python train.py --n_layer=8 --d_model=768 --n_experts=16 --experts_per_token=2 --d_expert=256 --d_shared_expert=0 --activation="swiglu" --moe_layers=[1, 2, 3, 4, 5, 6, 7] --router_score="sigmoid" --normalize_top_k=true --routed_scale=1.0 --balance_loss=0.000145 --balance_bias=true --init_std_router=0.0141 --lr_router=0.001 --n_head=12 --n_kv_head=4 --head_dim=64 --vocab_size=16384 --norm="rmsnorm" --norm_place="pre" --norm_eps=1e-05 --positions="rope" --rope_base=10000.0 --rope_fraction=1.0 --qk_norm=true --attn_scale=0.125 --tie_embeddings=false --parallel_block=false --init="trunc" --init_std_qkv=0.018 --init_std_o=0.0 --init_std_up=0.018 --init_std_down=0.0 --optimizer="soap_variant" --lr=0.00277 --lr_mult_qkv=0.4 --lr_mult_up=0.726 --beta1=0.95 --beta2=0.95 --lr_head=0.00498 --warmup_steps=103 --schedule="wsd" --decay_fraction=0.669 --decay_shape="sqrt" --final_lr_fraction=0.0 --batch_tokens=131072 --seq_len=1024 --doc_mask=false --train_tokens=1061000000 --steps=8095 --dataset="wikipedia_en"
Below are experts of layer 4 (counted from 0) of a mixture-of-experts language model. Rows are named router (the router's row for the expert), down (a neuron's output weights, with its number) and show model dimensions 448-511. Each number is 50 + 10 x the weight over its row's rms, rounded and kept within 0 to 99.
After each expert's rows: "comes before" lists some tokens at least twice as common just after its tokens as in all text. This comes from a sample of Wikipedia text that the model never trained on. Tokens count by the router's weight.

# expert 0
router:56 60 56 56 51 38 54 51 61 51 58 57 56 45 57 46 44 59 48 70 53 53 42 52 51 48 62 48 49 68 53 60 55 46 58 56 52 60 60 41 53 62 57 50 42 56 61 37 56 40 53 41 65 34 42 53 42 49 56 55 56 44 60 46
down0:52 62 51 58 54 54 50 65 46 54 55 68 73 44 50 55 34 51 62 64 29 47 49 40 53 49 69 39 63 43 69 60 63 64 35 53 38 41 54 64 55 33 38 55 40 59 45 49 58 40 24 71 44 54 55 59 47 51 52 57 50 41 38 52
down1:45 58 55 53 47 58 41 58 54 61 51 59 53 66 46 55 59 53 59 50 50 49 39 62 52 64 44 62 61 47 49 62 37 69 37 44 59 49 51 54 60 65 37 44 50 72 61 55 29 41 73 37 64 45 54 46 58 34 37 49 50 32 70 46
down2:49 52 48 53 37 47 43 40 53 56 65 53 62 54 55 44 44 56 52 51 56 44 49 31 57 61 35 67 51 58 53 67 52 46 63 59 55 62 55 46 39 20 53 45 25 50 39 46 54 53 71 57 66 51 51 47 61 48 55 50 46 57 36 32
down3:53 47 41 47 43 48 73 61 36 48 68 32 52 51 47 45 50 44 61 28 34 37 51 68 41 41 52 63 49 57 48 51 46 34 69 46 51 67 42 52 48 62 45 44 19 53 36 51 55 50 66 55 55 52 30 46 62 61 48 44 54 52 54 54
comes before: " ", " and", " which", " but", " \"", " •"

# expert 8
router:30 76 54 55 38 50 46 49 63 51 47 68 47 46 41 51 51 55 46 43 39 51 54 57 52 50 55 58 51 45 46 54 28 45 56 41 53 40 47 44 55 57 57 48 52 44 47 50 62 37 55 59 46 48 57 62 52 37 51 53 65 59 58 50
down0:47 58 38 38 56 45 47 38 52 43 44 57 55 38 35 48 39 52 52 54 44 62 41 42 60 54 33 60 46 39 54 49 51 61 48 64 37 41 47 57 58 50 41 55 47 68 47 57 55 49 54 57 48 29 51 64 51 41 46 69 45 40 49 68
down1:54 39 48 52 48 53 40 44 50 42 42 44 54 45 44 55 32 49 49 60 45 39 45 47 44 49 50 43 36 63 55 65 55 38 47 47 42 45 46 39 48 43 47 55 58 54 36 50 55 57 47 43 40 52 64 68 58 44 44 38 50 58 43 53
down2:41 43 49 59 56 34 50 65 47 65 52 46 67 44 49 61 16 44 33 48 47 55 62 55 53 46 49 48 38 59 42 52 55 39 41 56 53 53 51 56 52 59 53 52 48 29 38 52 58 45 53 48 46 64 53 52 44 66 44 66 55 32 43 59
down3:51 40 62 36 46 29 42 50 52 45 61 53 53 63 44 38 57 74 74 53 43 44 47 55 43 69 41 54 53 61 53 54 54 39 53 53 46 63 53 46 45 53 46 74 47 72 53 64 57 50 55 37 59 51 51 38 67 49 61 61 57 64 34 54
comes before: " ", " the", " a", " —", " his", " \""

# expert 5
router:43 58 56 50 57 57 31 53 47 43 49 51 46 53 39 57 47 67 28 50 58 56 38 54 46 56 60 64 54 52 41 47 48 37 48 52 44 88 39 32 47 74 43 56 51 48 61 48 68 41 60 39 57 62 56 50 52 60 56 48 55 43 54 33
down0:43 37 57 55 52 38 49 52 36 64 61 59 50 62 48 42 50 48 41 50 55 58 43 63 47 47 46 43 64 48 38 56 46 46 62 37 41 63 44 43 68 58 30 48 29 58 56 43 65 50 48 63 47 55 32 56 68 42 52 57 41 48 77 57
down1:59 34 56 34 57 35 47 51 37 58 71 53 61 51 62 43 40 61 44 51 40 53 54 49 55 47 40 49 51 42 55 72 44 72 51 53 68 48 58 51 40 46 59 36 48 51 46 49 69 43 38 46 44 45 61 44 67 59 40 40 37 40 50 40
down2:58 51 36 49 49 41 51 51 55 54 48 45 71 49 49 41 89 50 38 33 47 38 52 34 59 51 69 49 40 32 38 44 40 62 35 44 36 72 51 57 34 15 48 65 62 59 32 60 53 48 38 59 49 31 59 69 24 50 45 55 50 41 41 44
down3:56 52 44 48 47 37 61 50 44 43 43 48 35 37 39 32 37 55 41 60 31 54 53 46 62 55 68 54 45 38 40 49 65 57 56 53 41 45 46 51 61 45 73 42 66 46 45 37 57 60 49 48 50 48 49 49 57 41 34 43 56 53 40 50
comes before: " the", " to", " a", " in", " by", " on"

# expert 6
router:49 49 36 28 38 36 38 49 44 27 50 65 29 50 63 70 39 29 49 47 52 36 64 59 61 63 35 31 45 60 57 58 49 39 52 41 47 74 48 45 51 58 72 40 25 39 57 43 59 48 50 41 39 53 49 38 55 54 58 50 55 41 65 68
down0:52 62 52 64 48 65 41 46 57 44 54 54 64 52 66 42 36 59 70 57 53 52 49 67 62 53 53 73 36 66 47 35 51 52 56 38 50 60 61 62 52 33 72 46 56 44 55 65 36 62 50 37 49 43 52 56 58 28 56 59 31 47 30 61
down1:52 44 41 65 43 64 66 58 49 40 45 53 59 40 42 48 48 58 68 53 53 63 60 54 32 54 42 18 58 65 27 61 44 59 46 69 62 55 70 38 46 61 42 40 65 43 41 50 40 43 44 29 53 52 62 68 44 73 45 50 47 30 57 66
down2:52 57 50 50 47 39 32 60 55 51 39 46 56 53 30 64 33 48 46 51 52 38 58 30 35 56 61 60 58 77 53 44 45 43 38 47 52 50 65 47 48 55 46 58 55 49 45 48 59 70 49 48 46 48 60 33 33 55 48 37 54 56 56 38
down3:67 41 51 64 58 56 55 48 50 63 49 38 40 60 49 50 60 58 45 51 38 31 62 38 27 51 42 36 52 41 62 46 49 65 54 46 48 42 42 52 31 63 43 54 57 58 42 45 43 68 63 46 54 46 54 54 72 63 66 44 47 33 56 48
comes before: ":", " |", " of", " by", " in", " and"

# expert 7
router:50 41 63 54 39 45 43 55 63 34 51 51 55 49 65 37 52 51 51 70 71 37 67 52 76 67 37 48 47 59 35 49 58 57 49 52 42 55 40 46 53 55 64 34 45 33 48 53 37 30 49 35 50 50 52 57 67 41 40 38 66 58 50 51
down0:56 57 54 53 32 69 45 62 38 42 42 69 38 36 46 60 49 57 53 69 49 57 38 41 61 56 59 58 44 40 58 52 45 61 68 46 44 47 60 54 57 59 46 44 36 49 56 68 44 53 31 51 49 37 44 43 42 55 53 35 65 52 52 38
down1:57 42 69 53 55 45 60 44 64 47 40 61 50 63 50 54 45 51 64 38 50 38 42 58 41 47 58 60 43 56 46 42 26 58 67 31 42 46 62 37 84 57 36 45 44 46 51 29 47 44 50 47 71 60 53 58 48 55 50 48 41 34 65 47
down2:43 63 64 56 63 58 36 70 51 40 42 62 44 61 45 44 54 57 55 48 41 41 43 49 85 56 43 59 62 58 51 55 52 33 34 49 39 35 48 40 43 31 52 60 57 54 64 70 64 65 51 55 36 52 51 48 42 48 69 57 43 36 43 55
down3:46 59 49 49 50 49 52 62 52 37 53 51 55 58 48 59 52 41 32 46 63 19 56 45 44 45 38 33 62 59 40 60 57 62 47 37 53 51 38 45 42 55 47 47 47 33 36 60 67 40 69 59 56 55 59 62 48 49 42 62 59 70 39 49
comes before: " |", "0", "1", "2", "9", "3"

# expert 13
router:61 42 66 69 46 40 29 38 67 38 45 58 53 45 55 63 41 40 49 54 53 50 60 60 50 59 45 49 58 44 52 47 56 47 52 57 51 65 46 40 47 46 75 39 60 59 64 42 44 66 52 43 45 44 43 47 61 42 70 46 50 48 48 52
down0:61 43 48 55 57 50 44 62 49 47 66 49 34 47 82 65 59 57 37 47 53 46 49 35 44 66 38 63 26 58 50 65 57 53 54 56 53 64 70 38 54 53 44 67 46 60 49 42 58 37 50 51 52 47 46 58 57 66 50 31 57 48 52 59
down1:31 57 59 41 55 69 39 38 61 52 59 65 64 38 48 55 55 50 55 38 54 50 51 55 43 53 45 61 47 54 47 55 48 54 64 66 54 53 46 40 46 74 49 52 48 44 48 50 52 44 66 41 75 58 44 47 40 58 55 31 54 52 62 44
down2:35 62 43 55 49 64 61 53 46 51 53 57 42 46 48 44 56 43 43 68 57 45 55 46 49 58 45 65 52 50 55 40 35 63 38 64 33 55 49 51 41 51 52 52 69 69 27 53 67 60 38 60 43 59 48 61 58 36 54 48 43 35 49 57
down3:58 45 45 60 53 41 63 27 40 58 41 53 54 39 64 42 58 49 61 48 51 50 47 50 62 50 41 72 55 64 32 48 55 61 52 35 54 43 73 58 44 37 47 27 50 45 53 52 52 54 47 42 65 36 62 59 51 51 37 60 43 48 70 57
comes before: "0", "9", "8", "5", "7", "6"

# expert 3
router:43 53 31 62 65 59 45 48 53 45 52 40 38 55 45 44 47 46 76 56 36 42 34 57 34 63 29 46 60 49 44 44 45 46 51 39 50 40 34 48 64 56 62 45 43 52 50 45 59 40 50 57 29 48 59 56 51 55 64 55 54 41 48 53
down0:57 64 51 49 53 37 56 57 65 67 53 47 43 42 67 56 63 55 58 60 50 48 48 54 59 59 48 33 47 63 48 18 41 40 30 43 68 49 61 46 50 51 46 43 49 48 42 53 50 50 52 50 23 47 62 45 53 39 49 52 46 51 56 43
down1:43 39 49 49 44 37 68 51 48 62 36 53 55 60 50 59 68 52 40 67 57 55 74 54 58 69 42 61 37 55 52 45 43 55 34 44 52 58 43 53 44 53 58 58 64 49 52 56 48 33 43 57 53 65 60 57 68 51 45 31 44 51 56 36
down2:41 50 37 60 33 71 53 38 58 51 51 50 66 23 45 42 57 43 46 56 52 57 57 32 24 61 59 51 54 44 32 66 63 29 66 69 60 58 54 53 32 43 38 55 44 36 62 54 51 50 53 60 39 49 56 57 62 57 37 50 21 52 60 25
down3:45 70 44 54 45 33 57 52 27 50 44 61 52 41 50 46 58 60 50 37 38 44 59 75 71 56 53 70 37 53 59 21 33 44 53 45 35 57 61 55 47 45 58 42 36 52 48 52 45 59 48 45 57 49 59 33 58 56 39 52 55 64 49 34
comes before: "\n", "|", "-", "1", "2", " The"

# expert 4
router:45 35 45 53 38 59 46 52 51 39 48 40 46 36 42 53 65 57 47 38 57 61 81 46 48 40 39 49 50 40 34 68 58 55 48 51 54 58 40 44 39 52 39 32 54 42 47 50 65 56 55 34 54 64 63 57 43 33 44 50 67 44 52 43
down0:54 45 67 38 29 64 43 35 35 40 49 55 43 40 58 47 65 73 50 53 65 28 59 54 59 50 64 43 55 48 28 46 48 47 60 23 51 62 54 49 49 55 39 51 41 45 46 49 54 56 58 53 38 25 63 46 46 53 50 40 63 62 45 44
down1:48 44 34 49 51 50 58 50 59 47 46 44 79 56 62 62 36 71 63 43 54 64 48 49 57 42 33 44 52 61 39 57 42 60 55 54 61 54 53 52 45 67 38 17 49 43 58 70 52 48 47 52 49 35 40 57 49 55 42 31 39 52 44 38
down2:53 39 66 55 38 39 36 57 67 49 45 61 57 62 58 52 49 40 58 55 38 48 51 55 65 43 42 50 41 24 34 66 49 43 45 64 44 42 52 40 60 56 37 55 46 61 56 56 36 48 55 46 35 52 61 42 54 50 62 27 59 48 23 43
down3:52 46 44 46 64 44 41 35 55 32 27 33 60 70 51 57 48 43 45 55 47 45 47 37 31 52 62 45 49 41 63 45 67 47 45 40 51 57 54 77 46 59 46 52 38 62 51 59 48 58 40 58 48 50 67 59 45 37 48 69 44 45 51 44
comes before: " |", " ", "1", "0", "3", "2"